Weights of a small mixture-of-experts language model, trained from scratch on English Wikipedia: vocabulary 4676, 12586 steps.
Below are experts of layer 3 (counted from 0) of a mixture-of-experts language model. Rows are named router (the router's row for the expert), gate (a neuron's input weights, with its number), up (a neuron's input weights, with its number), down (a neuron's output weights, with its number) and show model dimensions 128-191. Each number is 128 + 32 x the weight over its row's rms, rounded and kept within 0 to 255. Numbers have three digits each.
Before each expert's rows: "comes after" lists some tokens at least twice as common just before its tokens as in all text. This comes from a sample of Wikipedia text that the model never trained on. Tokens count by the router's weight.

# expert 7
comes after: " |", "–", " (", "|", ".", ","
router:116135149176142150121157077169119129102116194090119196123136121144127156118129116128171105052106086133171134159115132194158150093112133125125114128171072103161141172154116144115146080130087080
gate1:152112109102128156138162149112154160136136188068149079092181107154110184150139110168149112110105152073098146125166171172129167091179121050146084153085108081099113164151140126133152091171177148
up1:119205198108138159093171119093151095144126104182119062121107079103148090122103220150112164149115124125245170112138147084136156177150122147104108107124185114188122136161054063157143111110163113
down1:110135103165103040178108147097091102102159126135134163106149132151117073089176132097135104101139199135125129155124098151135097129136136123128119154130134088171132126102195104105132108128172113
gate2:088157138177139141146189184153103152128134067123097160125138145081154069099136129158105123116155112155101112166138137150105156117090168118098144167128148168147149085085075158124136164086075209
up2:153133143097114113090132170105165126143168146138153123126188200119192091135122117094095058100105146184162158178116070055101118116114108071110107104144129103131141100133141094147105127103099157
down2:155167153158085113194168132136123142143097122210155140133129189125097093127119117130113136085183124092163138084110181084153173075140137135093110102127164131099193144098120150190117096166120125
gate3:119147168086112115092086043095144122128131097136070193139115155138085114148086156106138128111110117118151119094101162116078084173164127154110171119249185060097082082157124091135115158155127079
up3:134132108126136112133098102154145125157148111133077152177106117136098110171097186118148128163104109174105104110205112119144117173124213144135157113236151116131118147166162091084104139108151126
down3:136045146116110087132155066102123151052082138125155149072165158166153163089149110117067077129104113116116136139162179130107158097096150121183083135153124126118076117116131149130096148094164163
gate4:162139148108177181155109080141136117153116128114120158149168140099146157149087190145138129135156165141143165093118131150143116112120138109130137160113197091099136207125123082121122125122115175
up4:162140183133154164137105101127128181173104083129041143111133146093151149123102204143121141140128167122163108099143120148173120118160134071100107142094176100077162212157106064141143086094137150
down4:111096185112116191121082097177143120121187123154094147094156147150120205145103178117190113127124208108128181125147161156146081105141156021116081113132085121090147212165175135140167112127122184
gate5:071137019138120103101165122133093150126189094192059049116185085131172187139146207132108084091074140079170110084117139158140125138123120075141089144082159100126122120134080115127154138109121146
up5:068125110127122154115123115176135133169140115128118123112111154171156184185135115149115133119106144124126153107159121119102051106086092101166117123069117172043049146113097191137161164118144149
down5:130142122055111110159119128133194142096115121077135158165138099089113086159164113113120121092061144133080166117160134154095128087117176155083154074161106097147118102177126123106121049133112110
gate6:081073120085097146086124126134189124115157168110104159172073115142138147165142160098104137079109085129156127131155123148142113110095123034052134119077192130118096131129097118128112178050113136
up6:149112156123150083117153119102135135142155122124135096077129075145133151087154175103095153114115123077142156106048193077135132111155162152149142121052142070164109117193168080153134168145151115
down6:118148194125083133111131079139116107169120143127054151131161102092075135113169113121133084113098096088126088127122132100171127149144127140138237145193090107112072102149180150165104158152112133
gate7:073071110148165088111122095070148104090158138190089107151164104101124152082150085120162137165140129116109085128126151140154101073105179091127085093099149166176109097128151149135071122142131124
up7:181093125081141075029126110135182115135133065180157143101106156132103137130204192131104167107145126191084103150155123169142136203157104085131129123114140143128116093120147139166112139130127091
down7:116112148114166104108141131087134152138149121125096134122160154117116110147163140170118112042082179125049137149156141068139135162151155116095159105127148193116139116141126142150067205135164100
gate8:115189138113122205130167066164104146093117111099092130146123079166168112169105105144157142067104103141139114133081140151161096181127197167150169131135124162100131166111123130162086125021110119
up8:141161120139147150143141119068125159126148105103130112173176103130155155158097153075191158189182187152082144136058159160120169178099159151107100151113139073066100161103128125127178118133044113
down8:107127153142128101101146164171082119165099192106135120131201172123162124131154166114135133072159128143133180121118153085118114154103079142059168119102106113183176172125086153076103122143135151
gate9:180115090123105119150148095163100133108120123153117152146194149112140098111093114141135143137152110115081195097132119164138157129078103171157146134150105160145108125073115189145092125129091115
up9:226086129150151088127159085123121084103058020134166145135191140102093161102094104126116165134102091068133169074107102116118075148142148118106134131115146166128122107139082089113085155144085082
down9:173105123100151175042123140195136122186096113088064126124152143140120095139111136159110163086153098146143153156106115099079043134095146075074143143118225135119093136151142124131144119117075132
gate10:146147139127146115155083110130106108080095117131176160093187160092112143115136155111089123115112078063128181164101069135166074086093121155138174135117134130132158091122088102108130111113089145
up10:162124149112156124143124124115177148117150138065117115136215109116106133127153087135167152173114170137161210152112148138111181092155118151116134076079129164092092175178195099146109135200091133
down10:120142156114124105065133131117128079110071181038155155103102136131108165147107156153098108084089194115145067178085192151167086050112114143089144125139090132124127109176099115108145141066128147
gate11:192098167113123175101146142193136117143136079122150125133098131101106132114088160103108115140160117190136126081079116179205107086102117130128135088111161184117129113098130073152156123154158090
up11:167167133128128128164184094107138190115133076074149103153152097094095065110171095122199172105109131034117113119126138154145119151212145162148080148175109092121152173124179154121130139126134147
down11:085107141134123138184112069143092159117186137124205116075131101121200082132127158125150100144145105139191133109187111137125090183138157139126068167122137104134162079155177165101083159116122153
gate12:142142161136095073119124164173073109099173127154136116184126111127180147125153157150152134192137168157123101151084141090101096137150135139131161127172135134107110065119155110120079096100132098
up12:161097141156123068096145118167142145147120147166087164121155142137153137119123082160114119131147083191127140089123151122138114133131111154125121098115108131099100093064126115133108129031066139
down12:149132108135145089078127119155162147098143092149104127108128132130137108160134115107123084077112114140137124087094129031106119149109184081148155139153096108145112079192072133109175144124103128
gate13:186136153104170121119121109107130154173175084168140076083132115153123143085132148126153103205117104140092157128077186131078212106133101123125077125121101096119137188148142044123107144084134130
up13:121115119124120149155132146130072086098074132126096137148107173150156134156047120157037152140146089174089120151193155099125164145121145110169097145121118156151113102132140137124145127125126154
down13:176090155134100163144137169134105131147150154129110153123147092123100108096109110129086070135078217115094146145149171156135153121137151133131103117126160106111093149137104096146171092130123103
gate14:138106085155118147108076124103216149142116145163168155098149177134213150103155150137085150175116120183143171156159116155080087078103081169081137130102073099147112159117119099150153149117122114
up14:130088103099105131064090137069110097107146096112155120142099175165194110174173154137108109172159106145153117120189131169094098127173115130128099157148137105097153096046150148137133094104129110
down14:158137105103150128110188098100120125138117197150123188163165133101155207175098151118142079116144132133043150090102136141153101108172148128083093128092088147143153183076070103129103172095118130
gate15:139134203156145152108117105164079181160128161086127149100120097095145149153124102191159106136117095128072176131163085112131138064095116129149150190133176099150121077049116164204129119067124131
up15:109127103121080097140178135101088094151089082087078121127215152142085143167115165106164129097136142160194193174125093102144138139092144131107104067143135156142144088174164095066068120205066105
down15:132153141132125129158110141165172145101099120156139089105117093143110094122122098112113106150086132132164141134124107102161056156102111108092089070124137150091113139126077161095163154127178142
gate16:158083171186047107135117064134080162143201134165112093136109123081105152130165157128108135130075188145073111113150121112130179141147057101117108128095144133133117172113127115090157071123134113
up16:077152126135152094159127167208126103141136079146154165135130118170121114119047118158117148185130123149138107091155131152150108093131088138149079094102126078096161173161119179091163172156096143
down16:157077118118055080116138095081136100111148069119098139150150158072124091151148153137159109140110133186081106132105128132143164104120132067139147159163104098169110152127184108171061112106135141
gate17:136147121155119147191165117127092113093157155165164147178178107133117098106107138083093153101117158099177106161093103098083106111170096169135125136115158104120068149079071158115142139111174107
up17:169155102104205093163170097122054161116145126176192134110111108102165130131158134082063138130165105086179154151123131123128085086127090191116098084122160167118088069179152088194092177084103119
down17:097106137153140132097147181160167157165160198109075105117116097143105125121138120166104146153087060102090110105139108136115163106152156144100153142159118115210100107103131166111165106145096067
gate18:056166191097159147104092133138100181113111136114152154184126055134125068145136146183085162122169115109125148186093102135212099169173166145142069116115101132099115106054079102074124116120122116
up18:112150149171143162143162134107159140112126111124099136106104165104109154139127065123140159108096118114087079136187120156147129110076091172191101131095096172145168122080173112121179129093074130
down18:134135110119201058242100116149178138110116135104094122098141172101100091159145165084142112099168078168085104104152107237156150087116082170160085122109096153191198167161161122117189114102086035
gate19:130103153126136195119131180109088136123086212148051095154097148137182134171158074152095074151112111158084097130135079090125140127094121086243092165150129136162144135127161158140086096103122112
up19:140131063046114171120192122113077149155135129192153131144135151102103101193126096118127113070158108152099092112158143115133094162086124153168083135174133153142091079113044114170097155156126112
down19:130133129155138117096177152144129094133086107109114131097109139165112221087133127170159126130121085184132181164135112137108110152141150120114132149111085189144073117130168145137153075127121121
gate20:064144162098128183118153095127159131136124115094149128161154094118127135183175188141144106090120127103145095127117160162128097105108158129126139128116150124146135169091112077153137111205182132
up20:184093141132145123086134111088161192143104112108115166112192128140094114077133077099144160166128131130106187098169107090150123121116032104087104155090122118142123142157144097120152143143123117
down20:147107087107096113141107111094125104128089113154159158130176165120106167061075111163167158063128079173105176128138128144139082091123123088142168112109125183082135163172146126151089117142141109
gate21:134075098122113110062124103103158103114117139139075151113147112139077103121181083131179154117093143148152150135143167069135151159211149122101134077109107193096143176127133082155102132115155146
up21:112078138157143145174119067103121145113240121089091133075187107154146130133129116127120122144145103131115160126080103077143131087110165172103126149081117117162161127163159155126147089129145192
down21:132146129167107164115111176168100177139083121141103095132190129144136123148098134119100158062156098145098159085154042097131163093112131107097125184122105112123204157124122141124127091154191098
gate22:084144099119164127111097056132176163157131117151146105085189161090176108174077126119113179129075126140122106114112190130120100095093111114169107125175143160030175089137085113140148142098151091
up22:150174164157055137116159143191117045115124144168098149110095124109129108142143085106139153097143082143170163129147171056107146123153189120130118072098143132182114140098143088123085130087117127
down22:113112113153105129061117231173086114094083093130107142138140136162160077124133136149166090159084129082139191142115042088118188129090179141145134123101140132199114127142118090116079089116146147

# expert 16
comes after: "-", "|", "\n", ".", " (", " •"
router:205139149151172088142123071121096089144110162110161158160123124109090145127123099144139118136073098103129136124128091176129134110080105113122098118095104128136088221109135197099134120085104084
gate0:187125148098107120129156135127126141123135111084153162167163111111095177150106059087121178111130105182080152086107095132131146176153120118189113093159114175059124149120094129134142153120080130
up0:093104142126135189149178101144134138183132138134102129144177155158148103159093119099130145098141088133127150127137121082096100145068137109145100127115127174162073134180058150150164145063085183
down0:084149137111143106120076097133089094153116102127082175157190115125107119133088135160106158149123128128144093106155104170141186124120099175136104104118121092149125172136091067145098109123153118
gate1:110120127151141129113158116153127087157129129116108071088129192096157145153169135164125163185151168176226146126142157167073146170127084105119143159131147115142135118095091136171107115091177167
up1:111130113103115206107157108080167093160145115190110158115166101153125120129088179103181140165154158157160111144083147114124160071197073094079137111194112167084153099099112126151112084122046162
down1:183129113144168161143139164072182046156145134087106101091102156158126100122155148138155134073190141124136126132139092125114085170075094127136152095146126122148133118107134167160160105058144158
gate2:146156210126127141147113129148111094108138125160171117060142130109129155124181129140127156119184150143169184109057153216141168119109098101109134139095128126098111157122144182109108144119149150
up2:132148132126129099109121129129105136139186184131090099110163149100151092134125146144110112135122173086078092135125115063111150160128135171108159148106149100117107139117079133217154087074109136
down2:153120128116062149041137117170067121133111139157078104149101103155109106099152065161134165143184129088172160097134135133170092178187138110137125126163076110104117146171057081153175128087182160
gate3:161167110087126100095149128138124135152141138152183142151107122113146097117163136096130099152142155102169086133147074167183149089159133159130112137125168146137141135107104090136128114046058156
up3:067103171151081131124128107137094152128101077069123061155150134100133145097125147114166075140128119122087131132143113177173130147124116145131133090113074158101206074080143189144125111161122159
down3:066110161133144150152126167084153107066086084175094074100135218101186146106135115142097105151157176122133155113099113138151134146081086124064159082173111150132113091162138161113148113152079124
gate4:172102110125133120110151084109169136175119135140142219102093136122132077120151136102173161093065111136150093079041125146165098120191101071176141117149104191148081177133102144121107043113116129
up4:151142116125116125108134124121086111079113149116118114118057139137112119161130130113116143139155123191080064170122164079162111093155137091136116106138104122095143078145134089106110164143187096
down4:187111097104160154108123114101124167117160138066120136159157116135112173231123104127107181185088179128196143134143118115158108086165145082128130185148118112112148151149064158106120155139129123
gate5:216172115189107060137111124098069127141126144097120155111068098091134135134123108135137128115146112133130129123199131101164168132088104119166097159135130055128148118134127135164129113115091069
up5:090131124166171089122057162093131123132167162091107107148141062165122162090144151112080137131135128135152126074115108131133218111066100127094162170153131066130126131136121111159102127161102074
down5:145099131059144105136139043149098153219090107110145112085136124059120116149118150062153064096161210112106144170129185062074111122143104126108091122136121112163062089108112087134129113103146171
gate6:086085093154123084141176118164158132184135093146059062128130172061118162174093127075159134156093125095107159148139071077080099132141097180159073100150133116140091172126153178138086137112109111
up6:073185099095084117145181144112122141151159113152084116158160132166152096182135123093109168135145179196111121131163124143102087136092172164157106139139148099150120133120191121112096114150104161
down6:172107137110126149144150094152211181211157149113118124141116189075129103086108127092141165149104145158076191108177090087112140162110113081113122088155133132099140165135119157111119149138160139
gate7:143102163097084083182134201138121110188129153166147184121169165105181136133145146127190128086098163082166096109132103092127072106153104126118111154101104166130168109065134084124133132147077118
up7:148099130116117180088085106146164155116144142101104125155178135139160178106097118075129160152122022115135164101107130101088174097155132142086121098146093111112071134117136130167159154187083140
down7:125129111146091118068133142151147087120157100061111133111134100171173047133156118169071109185132115106118116162110161089100125095111109113096151148134111106139094118132208129180117124093139143
gate8:143101093101098156184097136172112097126146173116152131056110095167083084097137105123098051131095162089144103111155115106156102094129153136138101091087091135195173122193183093110150095083115112
up8:124135124108075127128134137045109093141088117155128063176202112143089124169095119127120124125086047123167116080135190127168174114087126125144101122111122078123161105157133138119121130222132147
down8:143164131144104134089101129056118135149141092178131127118136096128118150169157120110066108112091091113076083122150120111155103063179141142131098126156113128146110118115135104073135155079137166
gate9:194123102055132167127188153099093141122101139107152152155139109108096162105064165153223131146098166092125113080091101123161090119151108100117154095110090168117157144129151176113105063146124157
up9:141106148139125129172134127142148092056094107180102149153125149040174137107088135131127138175107109100109185117070096103124076173130099094146075106141151076108174106103093140129063123061152132
down9:179157074083150110151164092129116124148108121132056093126090152155127127173161182142131149151085140182092126157152089154225079173114105115102123130107148159167168147092133184197096112083137159
gate10:103179120135116101157158087101127101175138147059171140174125124151168160131124166110148115162166129160109078170118072161095097148167133142067083144121124166075136159156170147150107167143125037
up10:174147113129134153056117179100078115103135103127088124113118105138070099068075137169154109107123138105156144093105155101169180155158148149154129086153132145141141122134126104116113118151127079
down10:130165106100072173064157160103075137128138146094089162107125086095141081059117091179132061193195120196166135104141133124206132190112128074135094130115139129123083123147054120145174136125109167
gate11:177160132133078189068182122156146180147125093128136186105170140135130121174152090136099107186136144150148127125166130114134205109097106066137173129102110179101116135134195136154142112084159145
up11:087143126097174070209095096144115119089093114094116164111084098136122123148157118135124139128171113116181112139166080134117155138136126192113098144063157122158094082119149095092189217125140087
down11:176096184137170124134126176127123143137142090104121062116128115109137118103167117147133108092127153167104137106160137119166118153110163094146121093100068131061120112155181137125163083110174078
gate12:154095103119155117132133122175121074172104094118135120150125095155116147094150143138069173117093137187117130080159134201152091127123078102112123140078145095179143146146165147087146208103172117
up12:095125153153138092120105073127092163153111124077164100162138131139137166119088099104113121160180151107170114128117136118142156148094146148161113106143125097168073167114116169090118119109106142
down12:138106133110140121156111116114151129183155127174089103052143141143147112108117105074101074109091118104120126154131118078184117181110167162133085107152127122178194136112139109140177177132098107
gate13:135136117141141099111155139100123168171147143088136117130139126124126153112170090150109089099141166109086125132134130173173094094121145112167059132108175155108144140195051099114082133086134177
up13:169167139085133126119121083188095092100153119077203161165096184100128147113175125147109144174131176131039147147155117119148098138158183164131151121113119133160141182166074157172138107117097135
down13:191187081149117111102096073137156125129141180124076139108130135105156103096226143157154085185100143122072085137154158203131189115074111098206101099124118088139180140110096104182095165080161107
gate14:150148110167118105134047063104109110116130115147102134146113153079162069130070094155135110125164110114054080164117114146148155116134153137140125145159189125132166161030140200090110121062166128
up14:103117129131163095137136149056074161117127153157115153122111149114138130137124153175111150123139158186102136117071148154129167156078140118129124103146141148156163156122154097129093214083094131
down14:133203097109091095127108101165093113134151122140115121170151114134103101103120180109124139112150117171148162169102060161110116069118096126192098062202177132100100165121115108114126092162139120
gate15:132157149215197146142126164111154132141172141112160114109068163098138060087132147180170107132105125135097111118073120122130085125098171096041146127098137137127105196133139098127155106118083117
up15:119136183098103126126156151114122111100089082110133103151241072165104128177149154046110118166142104130122158136129141117112132085104083159136135086088156147110120131120127139140174108156132099
down15:100101198107122103103152137135127077074082066132225083128163133120140115048111113107167155096176134131086179120217130159137125145119113148161111133112158140153095185106154139100087134131095178
gate16:169143115153150156117138141141138160195135123075127107108175142147103093153140164144095092104174100099132125113129187156188126126103129158096097176162118134146115188113160135086142133138142139
up16:115150158172117115063130157107074104137068139128117088127129086150096147070183163192106125093115143150150143159140091104113092080061141104093134130177096093098119113088117116199110116153138101
down16:093151095104177078167072134130141056128153109138172105120122136129087180122100098141127161115082144099135102129118095114163096155160192144111105110130143131073150196113062156122135116116199176
gate17:163064170105126110127113068100132112146157095148151151126202189106105101076109109159133116126126137039104149054135168119165127149105101132141136194045164107188065153155152154070169101120191139
up17:076090117170128125154103133154120155149095115166154163127123171101116118173129158151136108148159130188165106130125116143142138119160108141090120151058151126149115117106154112135099175147117094
down17:152182176161113122114079126107137104140129062114173172148141066135127162143109129081107096168185164156082157090075154121162096126110131075076121098085147116149077162163109113154122134126140106
gate18:150105170122131107111159162107131105197119127103113139166175090114117099151106103137101135206115082124155178103169112126082133139107168125113134133145175121136138154100143160147122132107162154
up18:097150131141168115138171117105179187098123097136146120159090106126119122095125114014147161107161137136154149112131126195088119085129119106182121167137182116164119106119112160123164103142121117
down18:089066154151129137129086049101101036179130143078144066133130109169128077152144137121056090084127122159176140136156094177117108128146119141191135149105157115166123141103115145132161103136108119
gate19:186175145138167119192124101039091116117110160121105123136130075132107114158103043123149119199095115104075139124113172184086126130103129100148183065107091132128143147108127089120144142138133107
up19:108148115133142133151077156108130153145153097107151206116187143208135122185069148172131108169084174159116121111158126114115164152105176146152145107122077098163124075145176091155198100149139126
down19:120107160207198142091102111150158146137070115107066141149107111100130143101150105092149134124150135138105102117103137149123139146088114077091213104119059140146126129169144109099224149045208155
gate20:127130117142204135112077074089111154088181094105138189140136117125091177132132158168059158067116132162135110114134135137178176176152108142123128078103085075149148206062158167115152142103146073
up20:059120143168053120092139142145119153142099106109088143136099115133158130132155144168141068143162084139143130091126160159117178164138144146122085078096226074104133095124105128109132094123116138
down20:146125135121090149163156153124125146139116112126148122135163097157145131179100138124149113126094137079068120152168091149073162174122107053095089145089151127124109094175106110142120118167134168
gate21:150106068134130120158111179233148111181174085139163110182156089056143131087070108121132139095157110136153111130131108122149164116189131194150133167193099144080120138055149138139112155124134091
up21:088098188115123140070139158123120112177163100097182108167142113136077137170109100172148076079151163136116150078094103073147123108099102097136091114091066062171134160137091150152188078088099133
down21:139147130099105122099158079106112090152122183130160138136125048161177157197157116155062128109219072183099130098116141107121108137118147195144156130135090117127117173110185133075143118168151135

# expert 3
comes after: " ", "\n", ")", " 0", "%", " 1"
router:131159176157190127161036147151124157137093173098113172120121111135114137090100106221145108111136120106130122168148134197155096173153150091120047060147125139171122177166128183083112194133177087
gate0:109156163103100179110145103138167160077168138117073123105101107145162171172181127171153132083116132143135137069115160134110116172112144063184157097115132185162067139116155138138189101129187154
up0:123153099087176133111149146165082128151140119171161115163108062169132123122159138148136116149106082137142144138168132186112141171161162104113105120138144105106182149118116104148087065106149076
down0:135161061134133127138115126188179100193080082102144135158115162082125167091154067120105144091125154147153120143081079111120119114138157114155129172099174065137112146060159122103129153087178109
gate1:148147097126141113199151116140113138109133081142128096121103130145163181148076131205113146098073043150143054160146163187150167108126118140084150104104089096139084101135141039069192179177074136
up1:109153127139155090120114225146138085139138130117139156166166162159102098108135085173149102193099148172172144149171081135135163112097136081081119118137156096091126082090202128102101102147136095
down1:144142112148174082131100100131148137073089043135196175158159107140153164198174131077140116154095091128166099135126126101082119192128155122106084113101092116154128178109136127177190115117171113
gate2:117098128082192066080109125108101106137151095069125185082186181166110148101122147140163160060084160171166150138090159097124077126118138093157072068099093174191152161118156147163151185132106135
up2:142129124098097110122116124129142150130083110044058167079146112145141133076183129122123090082152175190137143191159082078160096182185155142109100097155165100143122126087064124147170139130120141
down2:135135073120133169137174127144157191176116027149113208139108104114139117128077033142143103087116127132077092130151127107110080140145103128082163111184155141152102093100108076149144141129174079
gate3:189124099093081117136172124183151082118143136095109110109118181105137095127110130082118077150078095146127181085167149143095116169175062114093118143197158103139138116138149065082110183115101131
up3:088152111110102132099165160129204093075170115118128147166144139114105186139143150150176199101108134157135050078181090130140100194111178153132102108146198149177140154132127165093120090114078108
down3:150164122191131106151156150150177157140149117109115148076136160172120152139106059177184063173121146102111084115097113089156115180128121108181109111102131111178097105120099090109123101076127067
gate4:153089152153073167079103145108121116125135125101170156144129065165125131141095112138139105131083159064151141169149168110135108139134107109086115142147166137167130190103117125074149121071102113
up4:149118106110110113162123144113161136090164077139116102073160120131181195117147121139116144107156169160164098099087146151135105167169073139131110168133050110074166139139190099124130103124108158
down4:174126155056119125110121112182188097119148135107182141066152153062130077083149090033112135195119135086109128151134160111107086167137118136145087147101103155145097141148188117135147106119099149
gate5:138139160124226112090101098144090052133092073098135135182123144093118143146115118072144104134069082135128174120175088105152134177096143143092132125166121102102136092137098128146116130120168117
up5:097106161133154098091111130184088134119095113095105129138108155115158111097133154116104152111069140108124143151156110101141116103067159114134101158090198193160116132079155117099169141132163067
down5:194094126149100129174075161163146153124152113134104103116138137113093108098124096094059107112091146142110136061121166165124105118185118144141103145187141114172139138114162129157122139151110129
gate6:117199144163106129131124141160131102162090096114130084102177127142108065077144126104105092121126163135107167104141116197134128143093141180150146112188120119146111169162153076070144146117097090
up6:131161125171121134133072134084136056147121137089153148164124157096166161132078145128126119147176147092136085125134120086158124101109056080125084122093121065070089181072123182158147126110116174
down6:091144158079127166100104153167133137134124142123086187151174166115086145147109096155115169081102086101100101145213088114172118142168096096152126160127124116168134098062059146135120142125141107
gate7:179140142076144110150133135126161127166166150179137109116141161172144120110097187113153125109187113170143176161176129176093081145119130160087131150111136071132118128094070065146107052094156113
up7:143141161109174167145119125111121063147154145125179077158138094159131124082138107105151145114161124101134128132040141157187095058124081155158071099113126167132142121153164155087106120172136174
down7:144171116146155130130059161140144189133051094127092131121117117136114101151083157101085143134131097016131115136098082200062148149102083097116162130095132102107130169129149123144182168116107119
gate8:096168157176124117183113082097119110121092075136130125151125145106130116208138090122130160108133097084102129079172094168146124103122060112066159143153122142140155154081173151090108149131074111
up8:144172115125094138081117101162172131154092181112136107128129142137033151112120146129132166146146119117121141131135114159146049124161149142116097102074099133167117145132105148108167138160121125
down8:114137081075116119137144114132055145129162127105155104108139127083082147186165134094081138132131096140136138176091147110162128148098100148094201137163087118117114127113150152089153099155192124
gate9:107138143138085108163130090172177122132170131120139165173143117090105179107167111147130135144138163080157199147143161139174097152120115135086114137130115102130145125147067143170152090125102179
up9:153103077118148144121096119162129101084106087102165154073236158127202157112130122120154124106164143180146083114147156160133045093188126029098142160093054130066112113109109093041118096120126115
down9:151138163172126124147161188174136106144099143125141103152077204096151158113093176167174184134129148136114093158124090050184181080127145084190104115165152145065192114206130069129129145159108134
gate10:206163085121102106054168090167095100185129151136115151079112050112082157092149130095103076066158126151171204142095088177145129135122201126101109058126177132120133113125150163140160151119128107
up10:125085092086157176161137034142141154109085105157115073162152142144132100118148159100114141160132115172120133144064189170139115154121151105153141099176135136103088171130059089105043083122150141
down10:139103120156167087118125140112155205143165200112143071113093087140130082118129139178157218173125160116220086115119084146152086126132061117026133153105163143148121135159104195177088159164108174
gate11:161167157146141116117127093067148149176135114072109061112138134095148122103103084128187090112171148116143154160098117089123083137157154171086206120109095088078189055150088148090096096108120109
up11:189135134130081110167132140139167161070170183105159108163138132100122148160124111189134110107147135160175100109141149149163126141154128131113167134119101056153081100172098098134158174145177166
down11:094113122110090102121125096097120132121086138167093127174102170093109133099143207097115143091114157161122111120103106131107076160121141083181104022083155111147136142107166127147096186166156116
gate12:147185121062145101134160130138106127196129014099104106111097142104165166117116144176127161089119094161167162137174153137114132173112159177145092110149138134131100132138199172092146113078115073
up12:071160132109126156098160051082130117154133174100172078120137175141152149229106103100135182140124108066127165136079178118130108134111146156141107156112136133117063141159131154134120122130119129
down12:089103151100063090153177107134084103098109081151023103129162123105107126171100184094146092132152132095116182118167118085144107165163141107135137113100130098155170163158119187113154159111100145
gate13:086198151133152060185082141202087077157133098124073114134117112155125182108156015126140161160133133073167120124079145123160119111111096128140120155179079114140091169103151107161105090169093145
up13:161135126142121174168152178127139162091093111077140151184130172182126080072121101124120105120093155153198149161194102128143176166104143137123157100153130188170098169135125122134163109096144201
down13:130075113139172167131130122141135078157134142086104219100134144115145040172098173081145178154091151090145086127129141054198127128132081100162111123086083103098178136128115091138138190109186120
gate14:125154075117178109079109106154183103094099071058124135119130151144155065112112112130174150168164102153096084170131111119137116151111121114120138150118161161193139182178111108110096124148102159
up14:115118159134144171160203175107140168165124108139146087116138115175159167152176168139120143116102120119110119093091120155087117177151132105165172135106107107089139168102127091126152080118107133
down14:085148120106137159171215156064119132148113139103133145142120140130157139162143130046154110156109172118166155108158140154142131150125160093070124110151098086138149155169117167106202166125134179
gate15:126143082119084060113106092059145109117143103159207109184065090101148117111111120153137117158170122105107138117150093104193190103119085085132120120071172158166137099126119160133123126157118139
up15:139148125150148094113113117114154078153100152121107129096141132081103100144141135142144114094118105110094125091152128075135105147097126085138118113084138104067152085128092083166121109082099185
down15:106117083102099150096109130132201149163125098134153129127168115152087139160142056134077161129128126133142152133121109050077101101114170168191164168102147109121143113088160063127182149113129131
gate16:169138128139146097078124119163189089098095139091062191158066125160126138100097112125139185175108146136091162108173120120192132143188114126124090140175176112166109123204119143101127092176170130
up16:097125090101051091147084109175203130144084166134123122132113166098187146149107148151139146182071160105136130126099087133112135102109096133175082085090148101109155138097172105158089169183124101
down16:138097124109164086133101080136138107143120118099124168133125142124179115121171127112166058120139120197106124118068139140141134090168084118077072148024136103113143115100153127119114119136172165
gate17:120139169141175173132125085110162096121153112167083117142098112096138150162127161107141096115084152121099099173243087175158084153082074127098127091117103119155186143132184127039151141097131080
up17:072140154162169104120085175184130102155149145127098171210199108103140077063130126114103118155096133099155115131108157147109133091114143165061138111156105127112118149147141113057146146098174137
down17:146104165116157107114104144158144143175086193097142126138143076118087191081083163085138099157106147154128157132151125156163160094125152201122124092116073047148156156100161072089138156142161151
gate18:208064148116149174100147163166136146158124149118145133094103106088111122078088120131104133113147144090134122127068163109111178112133166104118161108187154109173125126174133175116162177199104090
up18:149188089150157178121093169080186175189108086084138117110124148157156186086180108116142129093134174089134101118109135137147149143149160137113053115123115080111118114155144106086137127165151084
down18:163137169155139138129072135122129109182168127108137165107151088149103135158108117061099183128158114128085129111176124139103123182128159114146132129147110160151090094150122129092133098109066086
gate19:116092127143176133088095150162085149120128123108114113162142103143153100134121187124122062116082136065106128124116095110111114119119080120096086139150056043146159134124122126211150109168127097
up19:160099187142157066082106133121173200127058114177126131127106164090132079140182129136126188140147090105136070099082110101135143132133170132161152076146108082148094151109157131143149126102122122
down19:131142137064076104117113093151097167097114124140181148124163160112137122186128120092147105140216167143180121135195158122107090111109113132114112108139101129072111129107148102185164140135104133
gate20:133162120154109102182173100084111141141117099118125122114091132083146138182164138100129105111127162189124133203100139142077164121110145094124100153152153104095140082141106133123130072125136069
up20:144162128137122069153054125087137097152102105163116183150129140152120118127098134067127148103141122138104184158135135130094131112139154045114137144129124166136084112099141120148143152173148110
down20:145117122121109092032150125150132075095133134096110151159114135127155150121101181134112117118129129185143136115102092137147095150131145093129172160105105120115108091097114090115163178111161158
gate21:143093130061118097152133081193134135092131104175171119119104136083129145133132097112142174183117113176116161104116105144076105113083156125149127078133109149160129143132165142150098141102141184
up21:145149134096122157073081128086180150149124160174097164124142153138154113098133137127175138124143163126136127117190124151097104198061115097155137066136116096174114121178170165156097091109204109
down21:157156154100129133076094149134091121172123113168089132149142055129158187136167103133197137127147119149157168169133105132145148151099136117113105150159080111104127141062090160182094099045127144